Weights of a small mixture-of-experts language model, trained from scratch on English Wikipedia.
Size: 9 layers, width 192, vocabulary 15936.
Experts: 48 experts in each of 9 layers, 2 picks a token.
Training: a variant of SOAP for the experts, 443M tokens, 6754 steps.
Below are experts of layer 2 (counted from 0) of a mixture-of-experts language model. Rows are named router (the router's row for the expert), gate (a neuron's input weights, with its number), up (a neuron's input weights, with its number) and show model dimensions 0-191. Each number is 500 + 50 x the weight over its row's rms, rounded and kept within 0 to 999. Numbers have three digits each.
Before each expert's rows: a language model's description of what the expert responds to. This comes from a sample of Wikipedia text that the model never trained on.

# expert 39
It responds to: Single capitals or short capital fragments in abbreviations, call signs and codes, such as MGY, KSOY, OK, QR1, ACM.
router:485539477582520491492545455453516487525510516484494451543480445477470430482559530544530490466496422498482541494513493424526497492472335508519511489507493494538554493536607581490477524487435533509394461511530463484515510332500523519440462473518517426462504558531437450552517525469515516515601500439490511469510550510586551519478447483449479381474518521463448476522437427437487362550513541545473473511511369550495513509567538461518539489412531463513548580543505324409599475496519501445579554471513517552461451455541580427544492544541456605501467568482539549632432552530491541565
gate3:496488500572583535484575568596444566474471459521523438560456530488613430578438551478488477528572575481474480544513500519530475495505403480514583432535478532580541377540523511476441494523492519534479413449494422568510579480442463527507420473450491486551489507513515475509508495569447496444450564521448588531523458506484604613540510491410544661432543398420511543397550434517540485463559530479576537529448463573458513453534507571470527450555470478504432431412488490431462580490513585508508576552530498413529470562587535501505522540563481516505518459464553453459504505560467450487
up3:463583584501482485443479328495466507500606539523554588475537516457513519499497398489505483559446452473527498495473525504533497490534573525488453572405451465448514610419494531455667511517530515439493536557618519477512439492529510405440525560487490567378454466537452512527446517509566478586530481472475395451439486471434446428444452474521462433468408548547487519528500539514458458580500467475510451535527560481647509522593514506482584509438459471523543572555508598573553487552479455488483535495445498535439550496469528501467469537468467464557482456547519538545454515407538540504

# expert 7
It responds to: Commas and conjunctions opening a new clause in biographical narrative, such as when, where, after, until, and subject pronouns he, she.
router:487505589492449607413512486412578527484449450496525435536515483477530441527532585444496463540384506535531533493487430551496479484500544518472437477547522580456519500510490576504553552417541555504497433407447481496515546535577508521532482537519475507498494516417513475531522425468575487422406412540456539491523429569608523642450514520584370436598596525516474479521454492554482526516539507479468554528521554429540599499482453545485492434518434422484478593425443569491528443625529535444538499470575423563437528551490441520482554534464522510459550504463496447484530490477436404535
gate0:583488529555480424516453489395440498518495509474488519478433499454472470505557540485464434473544463504497531461488477450545398447533483453393412572587540544682495549480504392507538549441536604535486490541467498400490518547577540430530510455474412391511487495475583482534498503558420505426561498458573514523448456517553577508454508507514571517506551459523573495516510456560522421588525497570487637421473508505480621538522508485510495465521461486534541577514494558485525437513564583469438486503439556521542461476442523520571479466446457577544539384501475563553468444466537526543
up0:486517369472526483517484418486481531407537529474503582458528471578556544431485463459485505470431478527517538550450416430429553499560497460532463503522476491521442584631457512651584411497502539524405508460436501502428495423498449470493479480526453481548469450436398558504502427468374430494502535526553525514591531553539445482540511507510563579551452405526502465468526468536518541462472419505380547470535472492424552512508487496552539571575554535513522561448644506535535529518479562447423436513501556533508467546453550498460514502455548485545517572567448462481484585566527538441

# expert 23
It responds to: Vowel-consonant word pieces inside unfamiliar proper names, often after a first capital letter, as in Y-el-awolf, M-el-ono, Kop-p.
router:543458580485468434493497462545488489575407522564490481512482545512564387499442461591438458499613574435491548502510600463494456510485499599589543478499533341444512443496469484519520497552529406494531468551561444480492451464486524476524480447485531439502514477565505456583553501557513539552426455487497462399448533536483599512420471493551430516421631458488493490434458584509483524511436529502509472539549405570598514467501454420565501550548562455529481424509468373513550585471474560415538450533481538596426495498484472514591465573500543495479450516501532558473534496503538513551
gate1:519442458452481541622491562637480509470536538427537414578524591541466556481404597491533480594586513416522452539526476487517546584451465490595421564494528407457492457512552415562450508461477468516569490516516546500447524378548483545525470542508580448467512502514572495533445512547459500476510501456524529485552562515508558496563567530476545513467565508486517476483488443492397403524452540536525441461632476559487487428479420453495542571480507448501521487558548392497525462631454536500495452553475444568532520464555594555529491571478523424502476554480516464469585482538432478538
up1:532538543448514527537510493424636481556443514557456462472540511524586539504595489540487509536531462496426431506538432412488450442510490511503556504515552518483439464519445457460527512525509559450510577519496332515512461573382409445397547444500502455535430556533471579497492441413504480532542523519433545508502520496412529466432434468432496421438485494503454522441450457493466505476519524428487401488489541511510429411578548486542533506555508501434484451579514556489522435517583486506389518450503431545500505463551411521534485472413547542499595471584589376519418538509481462564

# expert 11
It responds to: Single digits and short number pieces in scores, tables, percentages and counts, such as 3–6, 1–6, 6.7%, 7,293.
router:436456519382489411488530531537537462445534492450534515497603457531456456529487535600572570400522532451545542455524492521542458586505524477488459543507550476494435547540495598602538469489537417477431532524545446512434542536449432481518513536487510536566499553522505484545469453635485542426539467480571515592565549531536485436520470472409511544512450471509534474552501438576511449627565453495493506501593483549417581456491477556542479520476527443556579558534472571534462503563505530476546488508475596556612458447452574446444513603564528437572503572420583556447526453502467494511
gate1:446470487496561473531517475484505500507477516461537499560580550473525460483404588481528416462489499491523563434565447557420554491551443513553532420416454468383437511481517396493437573471537439474520529471558494511469531477494638380541612444438522572461482482505569500500409479554465502476450466576540466419549514521550494523491432499540538455594526506493448527487461430517429477438491478578531470531629506469499574438461497434540535539469449412563479449469400518607478513581507555455422419514517464493445605515466441480468498533441494475476514539514507536462476442513473474361
up1:574499594389534473471499536502575484485522511546428394501490487480569555596588498522530601505542504426454437609505446509479473526560510443522585532568450520479522464422509519495530514501500487512511533505503441504526440536441433472592372525557492388540518585503505523430510574521533499581513501510426537488569544538436530432454446442468490502479433564525544492512485550590523516472545478492406504492449613620586494455549506477613466485507535534466475461516497493578500477511565383505446526493434462461448381457556477421546538501480551438497432468439585457570485479553499507527

# expert 34
It responds to: Main verbs and participles after to, was or had, like remove, used, released, moved, and the preposition from.
router:399549460441463520452463525477433557595525474557490437531507525376568561530457471417537495550484539515452517533429515524481484431561566484407455465447433460461603491396413542474498487531576549501528462610475591544592420545484510472427440474555469484476546547392528465395535474482484493554517594545422533498455419535558450539399466461518457461483558443508522497508562542552498524576470431416480401500462470451517485480466538443555546463427481564546425529475407538521590476461526557515512473516538520507488506538461530525484556499373546453519512519509472546471417488488569454509
gate0:458469426573491416480462494438517582483464458505488454479463589536526580506535511555461474508566461518487482511559504416539438507461434576449453486509543489528480492536503534482476440618534569552481514516492512552444444439548584522509580401496434356460560439477491431582565490416508449517557510507514502561481525473535460465453407474453494519514509484501455429519501554555422410469537472401512538493576456399579484563437538505448519524577539557533515481539507474507507472451476550436391417546591584563481446517446561477510519556467479597508517438587484441629479409485477525559
up0:434514366512525502433467424512544562417507453488469521456471595495497519475512476476428435479557482573525479539490376472501540503517527524576442454534517502527455483490537556530554521553561426587469554445466501491511403440444517415440472521445528439482451468394488453547494448411419474400516573484509358548482514438527530599493498574501557531504475418478408415500507500494418502563562447407481483484494541431460519531435592469510514551551523502532483456510525505498513445510474473445515384490668553593449498547493499518475512509422545516450478503608534506560491449513477510457

# expert 6
It responds to: Word pieces right after a capital initial in proper names and rare words, like P-et-erson, D-er-ham, St-et-son, Z-od-iac.
router:512411535465485378500543508367479487463463511501535452526461505529440483407492447527563572544532377579473464481524496442446463541502552526541533499414536407461461543523491440515468493421487444522496556452549538468458539506443458497406516424465539457553532395544458584524479525509520425529452477514597447484419521521519552484565534542482508445603526458488419503557442505447434433422484517494504454512454500531343484439599494459589496490529523532576436515550523466479554618532454515510425549527527483461465531507582494443446470449502405542469489591449441519507575485508544434421
gate0:549449599536514416553429482427492499506494472520453491509389536501510554518539568499503526498598449535453402485528469434581445529528394579485529499549444474585397582451472456452498540487478571499516554489433506513489520587481375450490585403505522363487567460547556431502453575535500480530472502400522443538472464523501544490535506554528590433433585433523423472442464517541546434466558468465528484488484497449420527488557592537585563504553513440427407499602501524528519536481458476556492459551475488502478472493446513458496416497474553541498567493561415538571489440545515551528
up0:442558518558464432554425514500551497465545477521534574470498473478379526425488513500489519526581528487481489488477544479511522372528496579513422470579506482492431578491522449502465561491586499605540520471371573510428494491494492429577499437473512393541445512481553522481540512462518551420501564500484386548504468520490395566525516531542551490479539446565456420386436556477499468465549480458520535442547428421395529542424538507553585521559466512482521534585520424625442484569489508491479537477515562508434513527472516538491504509475337594519533487516457494551411474441478490492

# expert 35
It responds to: Final pieces of names and plural or agent nouns, such as Pere-z, Marc-os, Br-ons-on, tonn-es, Restaur-ant.
router:540526542474538539508549484459386532539425460539474501534618553505552517441516513518517499537583539432531515511531494491422496438415463558383505523484526549397564508411525424581475493501566528585480517581523516510488536593479410518439465443564448481520438525534412471438554389587535505570505410434483496406505523398547494494486547531502519515453497538512415523451483507509488535447536599532440511514529482540541541492544475521524438497459530532551356485546469441496372462534502497477435511441468551584494460511463458517552541476504532560509538556540494455577501399568588440407
gate0:505479496488481532486451579395586549589539518577418493526477557495509473601585489506533541579538583528482528461466404501552455501435529583503538505550507538432493531527519460510462524500493514561389521518391366455420518525484532486530498419489457511449491474404452544548560390478459479530482538488547490449454508551558532515428600405467484518506569488566521493612468500525523456457496443527524560485465509459576507567551523543482562463545515487533435582545474524588491459447474471433415463492569478518474386566540552438492496503493537603571529475566580454593476429507562484437
up0:507502485598491500551440572622584604504584495575501550491499480490490504521535525507451498573570573523508581435485443419514504520447482467493465491533521462484485427607532453568436492520567471556519574478397439481519566526485471456469420448473512517557472470496370542560603425447445415482484534489531432538505556497542519582508562405450550565467481453556504448519439506511494493535476445514548525439520522475529547630520525477473527494550471487439484547472509529478407473469434497440432421498503490592534421528523507528541442452492618442477591409619548498590457505503540466501

# expert 14
It responds to: Closing pieces of names and words, especially y, le, ro, ie, as in Wind-y, Wood-y, Jung-le, Sh-ro-ff, shire.
router:462459529542512507584430500552500506560506378509451461440473482612361433458499453524431442489506437436549413438529492448582521425493486536509509540611495492560463429553508604498501438569472532498560454533459454530476501445554609486389479512479481538552546465561445489483431490465554549465478500496587473571453642501540522491504471552500529554480554471485494528485499531498572498509433536491460597465476474494462547497470441493428489433561455513446524621530478447437541509429485545502564429527496493578533437459516573549576501465514549587579465553480424443393526523493479499583
gate0:455555458516511429509415468411523601545505501493461500501419436456372467570479544587447448418500452443507436555492420466517443533502454549498479580611511510555483441588523531446492469551511532511486542494433540516461431451563633374471505533389539397399488426522429448560493496542454530551564461520547457489512448474481529520496495464413523433454509490467526489580527452534525499531480550477499577444515502493479511504521481498502439487598417430466542553424502440455513531445514538463540515543504470475463440536500545472514444511419554588511467453566459500638459434446455563560
up0:460533417539495467519486544536467490470405488473503600522500433450427416546422435466519483456448435573427503503525421501637519393491443514576453509486528567515450622549494450488589438530562488498598527464386456524525458518479504483535473594529479418555450482511445464590479440518426454461530609490547504430478521509573523528524488462393536514522410569534518539413508484534456534519539536434563501430414520450435553568428498455489554572576491511505591508543479541508457565493508438483484521533478487602487444476497577515564501510498492535517587411522478500583533494523482566535

# expert 25
It responds to: En dashes in tennis and match scores (6–4), percent signs, minus signs in vote swings, and words like United, North, US.
router:394478507486436577519533449521523499452508561461443557555480561519532485507503555513528537477468486519482422396474562450564415478430489505444509500522575489445493578576501583488563513537440561523446553488507445426600519568556414540589559409476505530538475552434489562598477535469495590525508340505494536421494582456533477585546452484418501468468491539506493440470473464462454400537515543502540575523574495523536524546441536492541546535539507454495611630529471529539527521465404533472518497576482522531523423517584490540469510550528405499504622497505572509469427580510508547503
gate0:449479493461477515466453532507529555516539558556478520518480506506514413531507538543479550488580492561470491550538415447572500474478504566460497462455470566558606520520595420557407389467467478542407559478420467533414441459529569591572465436453489472486565490463508560565514461431447517491561543473553426459413428491504507556455553471445532467476514487444538531477436391551483439496550474468517495502523498478498575584469482497400575581542513415538493497432409492459499488468498500484457492431537525461571402518495614492474570569522452593611532472573368482524514513518594550514
up0:397489510543489486490513582524577540499498507613577495567476465485443485499460513534507534501535445558472577525522430441533469400501550499481436511488493543444517572498568395502474420538556496607483570473428451539501419424515589579535556502437498530508493581489526585574537508444435469568500558408503416532414514564510533579439522443491538440513472393464557519477466415539475465465473424484501554533541562419415531601477522481434578539550407472451490472423501520443505390454502520450485471449520488558545476498488542502490487515527517539549583439598397468452484566524510565515

# expert 31
It responds to: Bare space tokens before numbers, mostly in statistics tables after pipes and in dates, as in | 0, July 5, by 2028.
router:451491499458429584426517514400486446514517472381511551500559507505554388494428519549505374431404517565546583497497484502535475543475400437450465548528568486493536587544576606472543523531519600441437443470519502472472457648477506424541551497533593448495538562583428548530493464557503602534503435521471451554540471495473465505498463457479487445471545512516513460531544450537478470491512553573446464483432490426556465513577560538529535538517472463487489548474555634556548476455525555496619507516570516513629500543464557527477496468484441477493536432487474580472525439468455494486
gate1:459514565549469559523440513515486552588484584454494566460593523483449467495552410582562565547510548553513439473490525467458450521529494546519499475540466418546538436587520495477454522411521516529453507448419441539476595524564415445500470494464531437536517438449393437508530489513534518499460525458562545500491592480453442502484430516523450466530550486424486571571430479440565554473501537504427538512607445555558521551388542494458453537540455539474525487465395488569519512446517556594535452534544462492519487527364537481498473538514442495538582555381619528605502484460537406452
up1:592510458421482459469555501490475511480490521475490448557398516555525554517502507430437353523524506427406499518559465450518505408480439489428569515418560507582459556438467558505590452562487507520496511514557459520467522519474539489412512454569441512446558512454595605518500489474520454535521526454522536469527450460495523494541497458570492501476454496424541510473519526612456484514464441463445506435353536503543455433604503567521482535485604478488547570536523463478492460581577483447422520495487568443509472485585507542583459543342442530472412526524520402403468491549506551500

# expert 45
It responds to: Newlines ending infobox lines and table rows, closing pipes with newline, and equals signs closing or opening section headings.
router:517566532490458574489562470481570482499563494556530529511480513457468617551471505537535582464492552496367529543545532337525590436537402529566415559399493592476459663481438522518528510533538552525493595513424532547485487462624485419564508566529380503483479500438601470464448535474458547505427505450485449489576483528451520463446553454526511525496578501482521457473472515452514563517490431429475564495533530492540471463427480510565465546488419536504495555520525364512547471519547464470544454514553461457491449460488439541449493528524560574500496489530471534398528529463511549487
gate1:512428500499502552556610531566487551510599468493468482532499559396456541615553521373489546586512454500503374534547491516530562597614526467565503537460457505497507524495459526519556487451544430500476467513535552530501521460533421547482395499501433551506473437588463471536504479462451525490457563561503535533565465547489564471524560585476524470514565497395494541428528438516467468440526598513518391381512548594522435435526470516480471493591578460540416534467463468504454509425483428474491481504489507421481504506559483505505471532546555466578500597502563510547574415582546555464
up1:588442516560465476550554511421533527502483470468456434526517485430496529536487420476482531508557553546406430578538445453526496492571509385540496511555594490510451569403457414536480425510516418478532549444395443505478469464478412453465526515469504486478505472532484481479506491491535468518605535495403507498563452556467569497514493519523490546456489559436535500452538541579534455508526480534603485439502592581587425472489408541538464499542592519424566518463471495527394396539501423499458544538503480390422471418581462465520498497524427542522460522462586484541557536615393444519